From a checkpoint of a small mixture-of-experts model trained on Wikipedia: 3975 steps.
Below are experts of layer 4 (counted from 0) of a mixture-of-experts language model. Rows are named router (the router's row for the expert), gate (a neuron's input weights, with its number), up (a neuron's input weights, with its number) and show model dimensions 0-255. Each number is 50 + 10 x the weight over its row's rms, rounded and kept within 0 to 99.
After each expert's rows: a language model's description of what the expert responds to. This comes from a sample of Wikipedia text that the model never trained on.

# expert 9
router:42 46 36 56 46 40 54 51 61 56 50 49 59 55 48 44 35 44 40 46 50 62 49 36 63 61 30 41 55 43 62 45 46 29 40 57 48 51 58 74 56 43 60 48 53 59 61 58 52 63 51 45 61 43 50 41 60 45 55 61 54 55 47 56 52 53 60 56 47 50 46 66 56 51 48 53 60 65 60 48 54 54 53 54 47 47 54 42 64 36 31 41 64 49 64 45 58 46 40 44 72 34 58 34 47 61 41 50 73 25 39 49 65 67 56 49 36 52 52 56 42 52 50 59 52 30 72 44 43 66 62 64 56 27 33 58 42 45 57 65 57 59 46 50 42 58 60 43 61 46 53 37 66 67 57 54 63 46 45 44 49 64 52 48 62 73 34 43 60 48 56 46 50 53 42 34 57 51 30 35 35 63 43 53 42 49 55 63 62 53 58 49 46 38 43 49 58 42 46 29 36 76 47 48 61 50 32 69 66 38 30 58 33 64 51 38 45 56 41 47 39 45 48 52 42 42 47 42 47 37 44 49 37 52 50 63 64 44 44 41 52 56 66 52 42 54 57 54 41 61 70 48 45 38 36 53
gate1:62 61 50 65 30 55 50 45 54 48 53 44 63 58 43 52 73 57 46 35 43 41 30 21 58 54 53 45 46 43 58 62 51 34 45 54 62 50 45 57 34 54 37 48 55 40 61 39 33 50 57 64 51 47 57 48 44 56 71 46 68 28 41 38 53 51 60 41 52 45 61 52 44 66 51 71 38 54 51 54 40 43 60 54 36 40 28 49 54 38 48 41 48 44 54 60 63 51 56 43 43 35 59 51 55 34 66 45 46 36 44 34 52 66 46 49 45 49 56 48 36 44 41 44 46 49 51 49 47 45 68 71 39 42 33 39 36 51 68 40 43 27 64 59 64 35 55 54 62 50 43 37 59 43 55 48 54 52 55 54 52 53 45 39 56 54 55 47 79 47 49 50 65 41 60 46 58 45 38 43 52 47 44 49 54 36 51 67 56 54 61 58 49 40 52 40 63 43 66 36 44 57 42 52 46 50 53 57 37 39 36 32 34 59 58 34 54 62 65 33 23 45 51 53 43 59 50 38 48 49 50 38 43 33 44 61 60 40 45 53 63 50 56 61 55 43 56 36 43 50 63 68 57 53 70 49
up1:54 58 51 47 63 48 51 52 63 48 66 57 44 43 63 51 45 66 48 63 61 54 58 62 45 41 52 52 52 52 40 39 30 65 44 54 37 42 51 50 56 46 58 76 55 48 53 34 49 39 42 47 57 40 38 52 51 46 40 59 46 58 55 70 50 49 64 38 48 59 44 40 50 30 67 38 63 33 50 41 65 45 53 53 43 46 58 62 54 56 46 59 39 53 57 49 49 72 47 58 52 58 49 42 42 60 37 39 66 64 59 57 35 44 36 31 57 48 55 38 53 49 51 55 62 42 44 44 47 51 45 45 51 52 58 63 70 55 39 46 52 56 60 47 49 69 65 34 45 60 57 61 62 61 64 49 46 56 36 54 54 47 58 37 56 40 49 62 45 52 53 48 47 45 39 36 35 65 51 44 52 59 66 43 40 51 46 51 28 46 46 54 36 47 63 57 49 57 40 71 55 48 49 41 36 34 38 37 50 64 60 70 70 29 34 80 50 59 44 66 70 69 50 43 37 33 46 48 54 64 47 66 60 59 48 47 52 51 65 48 50 29 41 38 41 53 42 60 55 61 44 41 34 40 36 34
Lowercase word-initial fragments. Short lowercase first pieces of ordinary verbs and nouns split into subwords, mostly in narrative prose, like b(ids), st(abilised), h(ustle), re(ward).

# expert 51
router:51 68 36 52 39 40 44 43 42 59 60 45 64 51 49 61 50 64 52 36 44 46 40 42 53 40 53 52 42 52 36 41 47 27 59 39 58 49 53 46 70 52 50 36 59 70 32 40 50 59 49 52 31 57 43 37 52 58 54 52 42 38 43 48 33 60 40 54 39 38 64 62 43 70 53 36 56 49 51 55 44 56 39 46 67 43 57 59 44 49 62 48 53 47 63 59 57 58 59 50 62 30 71 39 42 34 57 42 36 44 52 65 45 39 48 58 45 38 37 47 44 49 52 52 51 49 57 54 40 45 55 61 62 48 46 54 45 50 42 56 34 59 59 53 67 51 57 41 44 64 43 40 29 36 58 67 58 62 71 36 57 47 32 18 56 62 55 44 57 37 45 51 47 46 51 46 43 66 46 48 45 39 65 42 49 51 57 50 53 42 73 38 52 41 56 57 67 62 53 57 71 51 43 41 56 77 51 49 46 53 49 53 38 45 51 37 53 40 53 59 43 38 37 54 31 49 49 48 51 49 41 39 60 68 43 52 49 56 47 51 48 45 49 60 46 34 33 77 49 59 43 66 66 47 41 75
gate1:50 47 43 52 50 47 46 42 39 47 50 40 53 39 49 59 53 65 40 42 40 55 58 37 64 34 45 47 40 37 67 72 38 34 61 56 58 54 56 45 43 41 40 46 66 45 51 55 73 46 37 48 56 67 52 40 42 56 53 58 39 51 37 53 61 42 49 46 47 52 75 65 47 50 32 48 59 35 41 41 63 41 54 48 50 47 45 29 62 51 53 23 60 40 52 57 52 56 49 67 61 46 53 50 31 51 51 41 58 45 55 47 51 45 46 52 58 50 35 68 57 59 45 33 48 61 45 28 51 58 37 47 60 52 48 55 32 36 46 41 49 51 57 58 53 59 54 58 62 48 54 51 77 61 61 63 52 44 59 22 54 46 65 42 46 45 48 48 29 53 48 70 74 37 61 36 45 45 71 52 31 54 27 43 60 36 55 44 58 59 67 36 45 59 57 64 52 56 61 64 47 46 42 56 50 49 57 43 50 62 60 43 62 61 50 57 62 55 43 59 45 52 52 54 46 36 40 30 58 42 53 56 62 66 62 36 50 50 45 51 60 55 43 55 49 53 65 62 45 39 46 55 54 59 77 43
up1:54 56 50 46 62 48 59 40 51 44 45 68 33 64 51 39 46 40 55 53 54 38 47 59 40 70 45 55 46 60 39 41 66 56 28 49 42 49 54 74 48 39 57 45 40 43 43 51 36 60 45 72 50 41 41 68 53 49 43 51 48 69 54 64 50 61 49 50 51 50 48 51 47 50 70 57 42 52 48 68 45 53 58 51 58 54 37 59 52 60 56 68 35 52 40 45 44 25 48 38 48 77 41 55 62 38 52 47 51 58 48 48 48 60 50 46 42 34 63 49 51 39 65 62 46 50 42 56 56 46 62 60 36 48 57 38 73 78 65 60 62 56 26 34 53 28 43 40 43 44 41 52 55 46 58 31 49 53 32 48 48 62 42 47 53 36 45 43 61 52 58 24 37 57 41 61 60 47 50 59 62 38 59 56 37 57 50 61 34 54 49 54 54 47 50 46 49 32 34 23 35 59 47 45 66 43 50 51 48 57 41 42 42 44 46 60 31 44 60 55 51 56 46 61 59 60 66 64 55 56 48 52 38 48 45 68 36 48 53 40 47 50 65 48 50 42 32 43 55 42 53 44 58 41 41 59
Possessives and determiners. Possessive 's and pronouns his, her, their, its, own, plus articles a and the before nouns, frequent in plot summaries.

# expert 58
router:67 56 49 58 46 61 49 47 50 52 40 31 51 44 60 75 58 70 51 34 44 58 45 65 49 33 58 62 53 60 49 60 61 63 62 53 51 43 41 62 52 52 42 49 34 57 55 32 42 44 32 42 50 38 66 57 62 42 49 44 48 48 53 56 30 45 53 50 56 32 56 50 54 44 33 48 55 33 57 41 40 57 52 46 36 55 49 39 45 62 47 57 60 66 49 54 56 52 40 54 60 49 51 55 49 57 54 32 35 49 39 42 33 53 48 46 45 57 45 42 70 46 39 29 57 55 43 49 44 65 58 31 51 55 28 47 55 41 63 53 59 47 56 64 62 37 43 66 65 52 50 60 42 34 74 65 56 62 39 59 43 30 38 60 55 30 50 38 55 43 36 38 54 45 56 35 54 53 61 37 48 38 56 55 46 43 41 51 66 56 40 43 50 61 60 54 43 57 44 43 62 51 63 47 46 50 64 40 47 74 56 56 43 55 47 55 58 44 62 54 41 47 46 53 63 46 43 36 72 48 50 34 40 55 33 74 43 63 30 65 58 57 54 56 41 45 62 63 57 61 57 67 69 50 43 53
gate0:53 49 60 42 50 43 58 54 62 43 50 54 46 52 47 52 41 54 64 48 44 35 51 54 47 47 51 62 65 55 33 56 54 55 55 45 39 29 50 61 65 45 57 73 48 37 57 47 46 65 49 53 43 47 70 39 52 37 49 49 48 34 70 47 59 55 57 45 33 39 64 40 54 59 50 63 44 56 65 48 51 62 47 45 44 58 36 50 43 60 58 54 74 47 59 52 68 34 49 54 51 59 47 47 53 54 44 40 35 61 35 45 37 66 52 53 59 57 49 47 65 55 57 33 63 30 63 62 32 64 63 40 37 40 50 45 48 61 50 61 53 52 55 67 48 60 63 46 43 40 68 39 64 40 62 62 40 48 61 62 53 42 37 47 72 50 45 30 50 63 35 41 40 35 43 38 60 63 50 52 50 52 66 50 59 44 49 56 43 29 41 56 51 45 67 51 42 57 36 61 65 55 38 41 42 40 58 40 46 34 68 57 56 46 58 52 40 54 48 65 48 60 40 42 49 75 53 40 59 58 47 46 47 69 64 58 45 53 56 46 62 59 19 72 59 48 49 44 59 51 46 65 42 61 61 44
up0:62 45 65 39 50 47 64 40 69 54 59 52 57 60 52 51 40 52 51 60 40 36 59 59 55 53 60 58 54 54 48 50 43 48 56 52 61 34 52 63 51 45 54 59 50 44 48 36 53 87 55 51 41 42 64 48 60 31 45 59 49 39 56 43 64 47 64 58 39 38 58 58 51 50 56 65 60 60 46 40 38 63 43 44 46 67 44 53 47 65 59 52 73 49 61 57 56 64 46 40 53 50 52 41 53 61 33 52 46 52 46 49 37 53 49 73 52 53 49 55 62 35 57 34 65 59 47 47 32 64 51 42 42 38 55 45 53 47 36 50 55 53 68 79 51 55 52 51 37 65 76 55 68 48 68 52 42 53 53 56 55 48 42 58 66 49 52 51 42 70 34 48 42 52 42 39 59 67 55 33 54 58 63 60 61 49 62 59 59 41 37 51 45 55 63 50 50 40 53 47 60 44 51 33 41 49 63 39 43 41 64 54 68 42 54 60 44 34 47 62 44 66 48 43 54 75 54 45 53 47 40 48 44 49 66 60 53 38 44 53 69 53 39 82 47 42 56 46 66 60 52 51 35 38 55 38
Naming and listing words. Words introducing names or examples, mainly as in "known as" and "referred to as", plus including, like, named, titled, became.

# expert 60
router:55 55 44 57 41 31 32 46 67 27 48 64 60 48 44 60 56 58 68 44 47 57 63 44 55 60 56 73 61 56 50 56 65 55 65 35 55 42 67 72 58 58 43 48 42 53 60 51 63 46 34 53 54 50 54 37 43 46 42 35 61 49 50 38 56 37 45 30 36 38 41 53 64 35 69 54 56 51 54 60 48 46 45 41 54 54 58 55 51 51 45 43 45 60 42 33 37 63 54 52 33 52 34 55 42 43 48 30 72 55 68 43 52 57 54 47 60 46 50 39 56 46 52 54 37 41 66 59 37 57 71 51 57 65 54 64 39 58 42 62 68 40 56 47 23 42 46 62 49 43 58 45 46 50 57 51 50 79 55 43 36 49 59 60 34 35 55 36 42 50 36 42 52 42 46 50 51 61 58 54 44 63 59 33 51 51 45 67 49 34 42 48 49 55 49 45 60 48 60 58 49 51 59 64 61 51 58 56 69 70 46 71 54 52 40 52 34 47 54 63 63 60 48 53 52 38 50 65 52 58 46 57 40 46 42 58 41 39 61 41 53 38 44 49 60 39 68 51 42 49 46 39 56 66 58 46
gate0:56 52 38 31 51 50 49 45 44 45 49 12 57 43 40 56 25 50 42 58 64 55 42 72 63 40 59 51 58 73 65 40 45 43 52 51 53 54 55 36 74 48 47 66 56 47 57 38 42 66 56 48 55 34 53 56 55 54 44 68 54 53 36 30 44 57 59 64 53 49 41 47 33 64 64 40 55 56 29 59 39 52 43 41 54 56 62 65 34 45 63 47 52 65 38 48 50 44 32 43 53 61 50 40 49 53 49 50 44 54 39 46 55 54 52 46 54 52 56 62 70 50 45 34 64 53 62 37 53 53 42 48 47 26 52 45 52 45 30 58 37 35 73 58 51 49 48 48 57 53 47 53 53 51 45 55 54 47 57 48 53 45 47 67 57 56 51 47 54 60 38 70 52 45 36 61 45 49 68 41 37 52 50 41 49 45 51 35 79 52 43 62 50 53 35 42 41 41 35 63 46 52 33 50 52 49 51 43 60 61 50 55 57 54 37 36 53 54 39 57 47 46 47 56 69 53 63 69 52 30 42 55 62 52 39 27 64 47 48 57 54 49 45 39 77 48 41 50 43 52 46 65 49 55 55 63
up0:32 35 62 61 55 38 56 43 41 50 40 60 42 54 54 55 54 51 54 44 54 56 76 49 46 57 46 61 47 46 18 53 50 48 44 40 42 53 37 51 52 62 63 37 48 61 56 60 50 52 63 64 50 50 39 55 46 40 58 71 52 65 59 56 54 37 53 60 42 63 60 44 53 65 63 42 60 48 60 57 31 44 73 63 70 40 43 49 76 55 37 45 50 54 38 61 63 45 51 60 65 44 39 35 57 46 55 37 58 56 61 50 30 46 44 34 32 56 39 37 49 62 57 49 41 60 49 36 43 49 52 34 49 52 33 44 49 41 60 60 52 61 59 60 48 45 54 43 58 57 49 53 35 43 62 48 64 57 73 45 51 41 67 52 54 39 58 59 63 45 55 64 49 55 49 39 39 59 44 46 41 33 36 51 50 51 43 53 45 64 48 53 65 47 76 63 53 44 36 36 61 44 56 71 54 47 63 38 62 68 66 45 46 47 38 46 50 38 54 48 39 66 42 39 39 36 56 49 52 51 46 57 45 43 76 58 46 64 59 51 61 63 40 55 64 62 50 47 45 55 45 52 50 37 37 41
CJK bytes and blank cells. Raw byte pieces inside Chinese, Japanese, Korean or Thai text, and blank space tokens in empty table cells.

# expert 4
router:56 55 40 58 51 44 42 66 47 33 51 60 49 41 44 28 43 57 29 42 49 61 52 40 42 51 44 34 39 33 36 56 46 72 70 44 53 32 35 51 55 53 38 60 47 58 45 48 61 55 28 42 44 48 53 57 44 50 65 44 64 38 44 63 66 40 50 64 70 48 50 48 35 33 56 31 48 54 62 49 41 53 41 56 67 45 56 51 59 55 52 53 58 65 61 48 52 49 59 48 66 42 57 49 43 42 62 58 48 44 28 61 50 49 44 48 76 31 37 67 59 46 43 47 51 50 35 62 44 41 58 44 53 47 38 40 52 55 63 56 58 51 50 63 58 47 57 53 39 56 60 58 48 38 48 66 40 43 56 56 37 44 75 53 36 42 57 61 50 55 69 52 51 38 57 41 50 52 38 52 36 46 61 60 56 34 36 43 53 55 44 41 57 73 51 41 59 30 52 43 47 54 38 47 61 41 38 44 29 31 47 39 48 49 56 38 49 43 54 53 59 80 64 54 34 56 50 46 55 63 45 50 37 40 49 61 45 42 69 62 40 44 71 56 65 42 44 58 58 56 54 51 47 51 46 43
gate0:46 56 47 53 44 72 57 58 44 51 51 69 43 40 62 46 39 45 51 45 34 61 66 65 62 54 58 58 57 36 40 63 53 54 45 46 60 50 50 39 50 48 46 40 60 69 53 51 51 50 42 63 43 44 77 48 49 57 45 46 30 34 60 64 45 44 39 42 66 44 52 40 62 38 43 34 39 37 57 57 34 57 45 42 52 60 49 52 46 65 42 46 64 39 38 47 52 48 40 65 48 47 53 55 40 39 48 28 38 32 40 60 38 52 49 32 70 50 42 32 52 42 39 54 51 53 61 49 46 55 51 51 44 61 63 66 59 61 59 68 39 42 45 63 49 49 51 41 41 49 43 58 57 50 64 59 53 50 33 43 66 47 46 28 45 48 39 63 35 26 46 63 56 39 53 51 39 37 59 53 69 64 44 48 51 52 49 57 57 51 40 46 57 49 62 47 59 38 45 21 59 67 65 44 57 38 38 35 49 55 54 56 42 56 43 57 36 68 55 49 42 57 38 42 31 51 40 51 43 55 39 53 38 66 49 40 50 46 66 52 48 69 45 34 56 35 51 42 44 46 71 57 34 59 46 65
up0:60 44 49 42 49 20 34 40 61 51 38 44 51 50 44 50 62 45 45 54 57 52 36 32 43 50 35 45 62 60 62 47 45 44 48 43 30 43 47 53 46 48 57 66 41 44 49 49 60 58 54 36 53 60 33 52 54 51 61 55 68 70 46 21 49 56 46 60 35 51 38 56 42 56 62 57 55 58 54 44 71 58 62 49 57 44 43 50 50 46 58 57 46 60 55 58 43 53 55 33 38 44 52 40 56 59 40 59 50 70 57 50 64 48 52 60 40 45 55 58 46 60 67 57 42 53 40 49 43 42 48 50 60 38 29 34 37 59 50 35 56 57 44 35 48 52 50 60 56 55 51 51 48 42 36 33 41 47 59 52 41 42 43 64 46 41 59 38 60 64 61 30 39 57 51 53 58 64 49 47 42 36 57 42 49 47 46 44 45 46 67 49 37 53 34 55 43 62 57 77 33 44 37 49 57 62 68 58 53 41 44 47 61 50 66 38 69 30 50 55 52 44 66 57 62 64 57 63 61 31 61 48 69 32 46 62 52 54 43 46 47 36 50 61 55 53 48 61 67 50 30 37 59 32 44 27
Definite article "the". The word the or The, mostly after prepositions like of, in, under, before institution or place names such as the Ministry, the Netherlands.

# expert 55
router:39 56 63 35 40 58 47 45 52 61 71 24 53 65 57 37 56 54 49 49 47 56 60 44 24 52 61 52 40 46 29 49 52 56 62 42 36 47 63 53 39 65 67 63 55 46 50 59 42 41 53 47 38 50 37 50 51 47 44 37 44 55 48 50 60 50 41 53 67 42 40 52 66 40 51 41 43 58 53 52 61 32 59 43 55 35 39 57 41 42 51 36 41 48 32 31 47 63 68 54 54 47 39 58 44 34 50 38 53 44 33 37 45 44 76 46 42 47 38 40 39 57 45 49 60 52 44 65 56 49 43 67 42 37 65 58 47 46 50 65 60 59 37 52 48 45 67 43 56 63 40 63 61 32 57 46 52 37 57 39 32 49 57 56 32 45 28 46 56 56 32 32 58 58 41 46 49 48 64 49 54 35 62 70 53 33 61 56 60 55 45 49 57 40 52 53 46 56 40 69 60 71 58 55 62 58 43 47 36 65 43 56 50 32 62 61 55 52 61 60 53 54 64 53 47 50 62 39 42 51 51 64 45 43 61 42 38 57 45 48 41 48 59 57 57 55 48 38 48 38 49 35 37 47 32 62
gate1:43 45 32 50 54 43 68 66 65 47 41 56 47 44 65 51 54 39 36 42 49 51 51 51 32 60 52 28 58 62 59 38 43 56 78 60 56 53 46 65 55 74 47 45 50 36 63 42 50 52 61 46 52 56 39 42 54 39 56 48 39 57 39 42 55 46 52 56 49 45 43 46 38 49 56 45 52 44 58 62 64 57 60 74 53 58 44 49 49 20 49 41 66 36 44 41 64 52 64 29 46 43 65 44 52 35 42 55 37 57 28 43 49 50 76 44 56 41 38 57 53 41 48 43 48 50 45 51 38 44 48 43 54 65 29 28 53 60 73 57 42 68 46 36 46 55 54 57 59 53 52 55 52 41 30 77 23 40 37 39 46 39 54 60 46 55 62 50 56 61 63 45 47 57 51 52 34 42 47 44 51 37 51 56 46 55 56 41 46 57 48 74 50 57 33 57 38 54 40 45 63 62 49 42 61 53 50 51 43 46 46 44 43 39 65 23 49 46 57 45 54 49 53 46 56 70 46 51 57 42 48 56 53 52 24 67 39 43 50 37 40 51 54 49 53 53 50 46 51 44 48 37 51 56 44 56
up1:36 48 49 64 51 44 73 54 43 49 46 53 68 57 69 32 65 43 50 48 50 56 55 50 35 50 53 29 47 46 53 27 56 51 72 67 36 65 57 42 55 65 28 55 58 64 44 39 54 47 41 40 49 44 35 49 52 37 54 30 30 52 56 42 65 48 51 41 31 26 44 58 49 40 51 61 41 52 53 55 55 47 54 51 46 49 32 37 48 41 59 53 47 52 49 54 70 57 52 50 54 48 43 48 44 40 47 58 62 52 47 57 49 32 58 47 48 35 44 60 48 36 44 47 37 47 41 47 56 38 45 41 32 49 38 43 46 55 72 58 37 58 74 41 61 41 56 43 34 49 57 49 59 42 44 63 27 52 45 39 58 44 54 57 60 36 51 47 55 59 62 41 39 50 46 39 50 61 58 37 42 52 49 54 43 49 54 52 61 63 54 43 61 67 45 59 58 60 46 46 47 85 58 46 61 64 53 47 45 33 56 55 42 41 55 22 48 40 70 40 42 50 71 45 68 66 42 43 70 38 51 56 49 60 53 62 59 59 58 47 48 39 52 43 42 47 56 52 55 44 43 41 44 44 45 54
Time and relation prepositions. Prepositions after verbs or nouns, especially on, after, during, until, from, e.g. announced on 16 August, remained until 1876.

# expert 21
router:65 60 49 62 44 41 60 42 52 42 65 51 65 61 58 45 47 46 42 50 41 44 40 49 51 30 39 34 27 43 65 63 54 41 33 64 44 43 41 41 36 45 39 57 31 35 48 42 55 41 54 59 61 55 51 62 48 72 49 49 51 35 35 59 57 43 54 52 41 38 48 61 56 74 39 50 47 54 45 39 47 51 45 70 41 43 42 69 63 61 53 51 53 47 54 51 69 52 60 50 52 47 48 54 31 42 51 45 52 37 51 51 39 39 62 49 48 38 48 61 55 44 68 58 55 36 46 52 67 56 53 32 53 39 53 64 50 48 61 49 52 44 45 44 35 47 68 54 41 54 59 61 43 64 45 45 48 54 57 28 58 47 58 47 47 33 40 49 40 57 54 69 57 38 44 44 57 63 52 48 47 75 46 37 54 37 60 58 43 46 48 30 64 44 54 55 51 49 44 43 68 42 47 54 55 54 40 53 49 43 72 46 41 69 59 59 37 72 61 45 47 39 46 51 58 49 63 41 42 46 36 51 63 41 50 43 44 66 35 64 44 51 63 55 74 45 36 67 69 66 23 46 59 46 48 47
gate0:56 39 46 67 40 43 38 41 57 41 57 51 56 42 57 44 54 56 50 49 44 65 49 40 35 39 49 26 53 51 53 33 46 57 47 43 40 55 51 66 45 70 45 54 34 28 56 55 43 59 44 63 59 67 46 46 35 58 43 66 68 44 59 54 33 49 54 51 49 53 60 44 50 46 58 48 47 67 50 63 62 50 33 60 41 43 28 58 56 39 29 39 47 57 61 53 56 66 66 62 63 53 56 58 41 40 49 51 43 65 54 43 43 44 53 54 42 41 40 46 49 59 56 42 52 42 41 43 65 35 58 68 49 46 51 50 40 45 56 43 55 46 71 51 64 39 48 52 54 52 37 52 24 46 45 48 48 38 54 54 61 50 41 64 61 62 62 52 36 56 36 73 44 54 62 59 43 51 52 48 24 40 59 36 39 45 44 48 66 31 55 39 46 57 51 60 32 56 38 50 62 47 35 41 44 57 47 42 31 33 73 55 63 51 38 28 58 41 54 54 53 62 78 45 49 47 55 46 43 38 54 65 42 48 52 54 44 58 42 55 42 44 49 50 73 58 34 58 43 50 33 39 42 44 50 56
up0:46 50 53 27 50 49 57 66 47 52 37 53 32 49 40 47 61 49 49 69 43 30 45 59 62 57 50 73 49 56 45 52 54 51 50 58 49 49 55 48 47 27 48 36 74 65 29 52 56 53 52 39 54 55 62 43 73 50 53 52 32 57 46 56 51 53 48 60 41 51 41 66 46 52 47 52 54 40 55 47 49 59 77 48 56 62 66 38 53 51 58 49 41 47 42 45 53 54 35 39 28 27 35 52 58 49 52 44 49 41 48 56 54 56 53 61 42 56 70 46 41 37 38 44 49 65 46 60 43 65 42 25 45 49 51 40 40 57 34 43 44 47 55 60 39 61 39 60 43 39 62 35 52 49 53 49 50 56 57 51 42 55 55 44 39 34 44 19 50 50 57 37 60 39 39 46 43 57 61 48 73 49 54 62 62 53 58 59 46 54 46 67 51 46 50 45 54 50 55 54 33 42 62 64 47 43 61 78 61 61 32 39 48 39 58 51 53 60 37 35 35 43 34 47 63 50 51 47 50 58 47 54 58 50 43 39 61 35 43 48 64 32 44 49 33 56 63 68 58 46 74 56 61 48 47 55
Numbers and quantifiers. Number words and quantifiers before a noun or of, as in one of the, two, several, these, other; also initial r pieces.

# expert 25
router:50 46 46 58 55 50 47 52 38 38 64 66 41 47 66 49 59 54 48 51 55 51 46 54 71 53 56 51 43 45 54 44 44 52 46 37 78 37 87 58 48 62 39 43 46 51 48 45 48 47 47 50 58 47 67 39 54 50 40 29 50 50 32 38 45 29 51 51 48 54 29 69 34 68 37 58 57 56 53 38 39 44 34 45 49 34 40 67 55 61 31 35 57 59 36 36 60 53 50 48 47 41 62 52 45 67 46 55 65 51 53 44 58 39 59 43 52 62 60 45 53 43 47 59 58 50 39 57 65 38 59 40 48 33 59 46 55 52 31 67 57 51 55 46 56 47 48 43 52 40 41 41 35 41 30 46 52 48 42 50 52 59 46 50 51 57 62 49 45 39 60 44 40 41 49 59 43 59 62 39 47 60 63 57 40 53 52 51 33 58 52 75 56 35 24 51 50 21 55 30 42 49 47 37 48 40 51 53 60 49 40 73 40 52 46 49 55 51 49 41 55 38 60 45 50 57 37 55 63 40 60 38 38 42 64 48 61 77 48 46 45 43 59 54 38 43 55 38 46 55 50 61 47 63 41 44
gate1:53 27 52 67 56 54 46 47 56 72 40 54 72 51 48 48 65 49 44 45 27 47 52 56 53 39 57 42 41 63 64 43 47 50 66 57 51 46 47 72 61 53 44 24 41 51 44 56 70 42 36 45 45 47 69 35 47 64 43 42 38 57 53 44 37 45 48 49 46 43 46 51 60 59 57 46 49 56 58 40 46 26 52 54 62 56 58 39 50 60 59 36 36 59 44 58 59 50 57 53 44 38 60 40 37 54 41 37 52 48 60 43 44 59 46 61 34 65 46 40 44 53 66 48 46 67 51 69 46 58 37 62 52 50 40 61 44 66 49 41 30 40 70 56 64 49 36 45 69 42 49 32 57 76 57 38 60 46 49 50 54 33 47 39 53 52 48 49 44 56 52 47 40 58 51 44 54 63 61 44 56 39 48 60 42 41 54 57 53 52 57 74 51 47 38 55 50 49 49 48 42 37 49 36 55 65 43 49 32 55 44 38 55 75 45 46 52 68 63 28 55 48 53 32 51 66 43 45 51 43 48 41 26 46 58 38 45 51 56 60 60 38 53 49 40 21 54 54 56 51 61 49 51 47 63 47
up1:51 73 53 58 48 58 40 34 40 52 67 52 52 62 43 46 47 39 59 34 53 48 43 55 58 57 56 54 64 51 38 69 63 51 36 63 46 47 41 54 26 66 48 65 34 38 34 32 66 55 48 44 63 51 38 45 45 63 43 27 59 40 42 57 57 40 53 56 54 50 65 50 53 47 77 51 42 43 45 54 48 60 40 49 56 49 53 53 40 66 38 55 43 51 49 43 49 54 63 63 49 60 46 42 41 39 44 52 73 31 37 22 40 47 44 52 49 53 63 43 28 38 39 43 50 57 59 32 39 49 41 50 43 48 73 56 54 62 49 51 47 46 34 63 43 46 59 38 50 43 55 54 63 39 45 39 43 59 59 53 45 49 58 57 55 43 47 53 48 51 55 54 57 58 36 42 19 65 30 53 55 66 68 55 48 58 49 38 57 45 36 46 59 69 53 69 58 46 41 38 49 44 70 61 56 59 56 49 35 41 56 51 44 42 48 64 59 63 52 52 51 52 58 57 51 41 58 56 43 62 51 51 56 55 24 54 65 47 52 46 54 66 55 68 70 56 46 50 51 52 37 53 52 44 67 54
Single-letter word starts. Single letters and short onset pieces beginning or inside rare words and foreign names, e.g. Sorrento, Pilestræde, Koprivnica, the t of ties.

# expert 62
router:33 51 49 58 41 68 42 37 42 58 51 61 41 63 77 42 52 54 48 43 42 34 68 57 52 52 60 59 64 58 52 47 54 42 43 46 58 46 48 61 46 36 53 34 42 70 38 62 44 69 74 53 58 52 43 47 51 54 57 45 45 49 43 53 35 52 52 62 57 35 56 52 65 60 48 61 58 67 45 31 38 47 40 24 50 44 32 53 51 54 55 37 61 56 54 52 64 41 63 37 41 52 45 37 31 54 54 49 59 56 44 57 46 56 49 54 48 53 61 49 54 63 42 39 49 47 64 53 44 46 31 40 55 63 56 38 63 53 46 46 39 46 61 58 68 53 67 34 48 41 52 54 55 47 56 48 53 52 61 57 62 63 69 64 50 59 46 45 22 55 48 43 38 62 59 48 53 48 46 68 54 55 61 45 48 55 59 34 65 52 55 52 51 47 46 54 60 36 41 54 43 64 63 39 52 46 21 77 47 31 40 52 40 62 64 59 42 49 21 70 55 52 49 47 52 61 42 48 48 38 57 62 54 47 52 26 62 60 35 53 54 57 49 57 35 49 42 47 52 44 51 45 52 58 43 39
gate0:71 46 52 41 35 54 30 60 42 54 53 46 45 50 55 43 58 54 44 43 33 45 42 48 51 27 32 37 54 47 50 64 40 48 62 34 51 46 59 61 54 35 55 47 60 50 37 55 40 64 47 64 29 38 53 36 49 54 58 49 55 54 54 45 60 38 56 39 58 54 61 40 31 58 49 33 57 51 51 39 41 58 51 32 42 48 61 51 66 55 43 44 26 40 49 52 61 49 53 51 47 71 47 62 56 54 53 37 42 34 50 43 49 68 49 38 47 55 50 44 53 57 42 56 55 64 64 67 49 54 54 43 33 48 55 42 47 65 33 38 46 50 55 50 47 28 43 29 44 47 45 24 74 36 50 40 41 55 51 55 35 47 49 34 48 62 36 60 48 59 54 42 50 42 52 46 41 60 74 50 50 31 62 27 44 46 41 53 58 44 44 42 19 56 54 53 55 31 53 42 36 49 66 47 43 41 45 56 35 67 44 56 55 74 37 53 64 53 34 52 43 48 40 50 47 65 54 43 53 57 63 53 37 68 41 48 57 45 50 48 52 43 49 40 44 50 52 50 69 55 46 56 36 58 44 62
up0:54 44 44 66 40 64 56 58 42 48 60 45 59 42 62 40 39 54 45 61 53 44 37 41 55 43 41 45 35 49 40 35 36 44 59 44 51 41 60 49 75 52 47 47 51 54 62 36 47 46 61 30 55 38 62 49 50 58 45 60 45 47 45 29 54 53 42 43 36 51 57 44 47 63 49 54 46 77 47 59 67 59 45 44 48 59 45 56 60 42 39 48 59 47 60 57 59 55 44 44 60 44 52 40 50 38 49 51 48 37 45 57 78 36 42 64 59 51 71 36 41 70 52 50 23 46 57 58 46 50 36 59 65 32 52 59 52 52 45 61 28 44 62 60 57 63 54 63 52 47 41 48 39 29 43 48 44 48 36 40 53 49 57 51 24 23 55 44 39 49 36 45 56 54 64 30 54 46 63 45 34 62 56 42 40 54 43 39 54 46 69 51 51 42 54 43 33 52 66 62 44 39 33 53 51 49 46 59 55 27 35 43 60 41 51 52 40 64 54 59 50 42 63 50 68 74 59 53 43 60 51 58 61 54 47 52 48 52 32 74 51 51 57 42 53 64 44 43 52 41 57 51 61 57 54 49
Consonant clusters mid-word. Single consonants or clusters inside words, often after a prefix, such as swim-m-ers, under-gr-aduate, ben-ch-mark, sung-l-asses.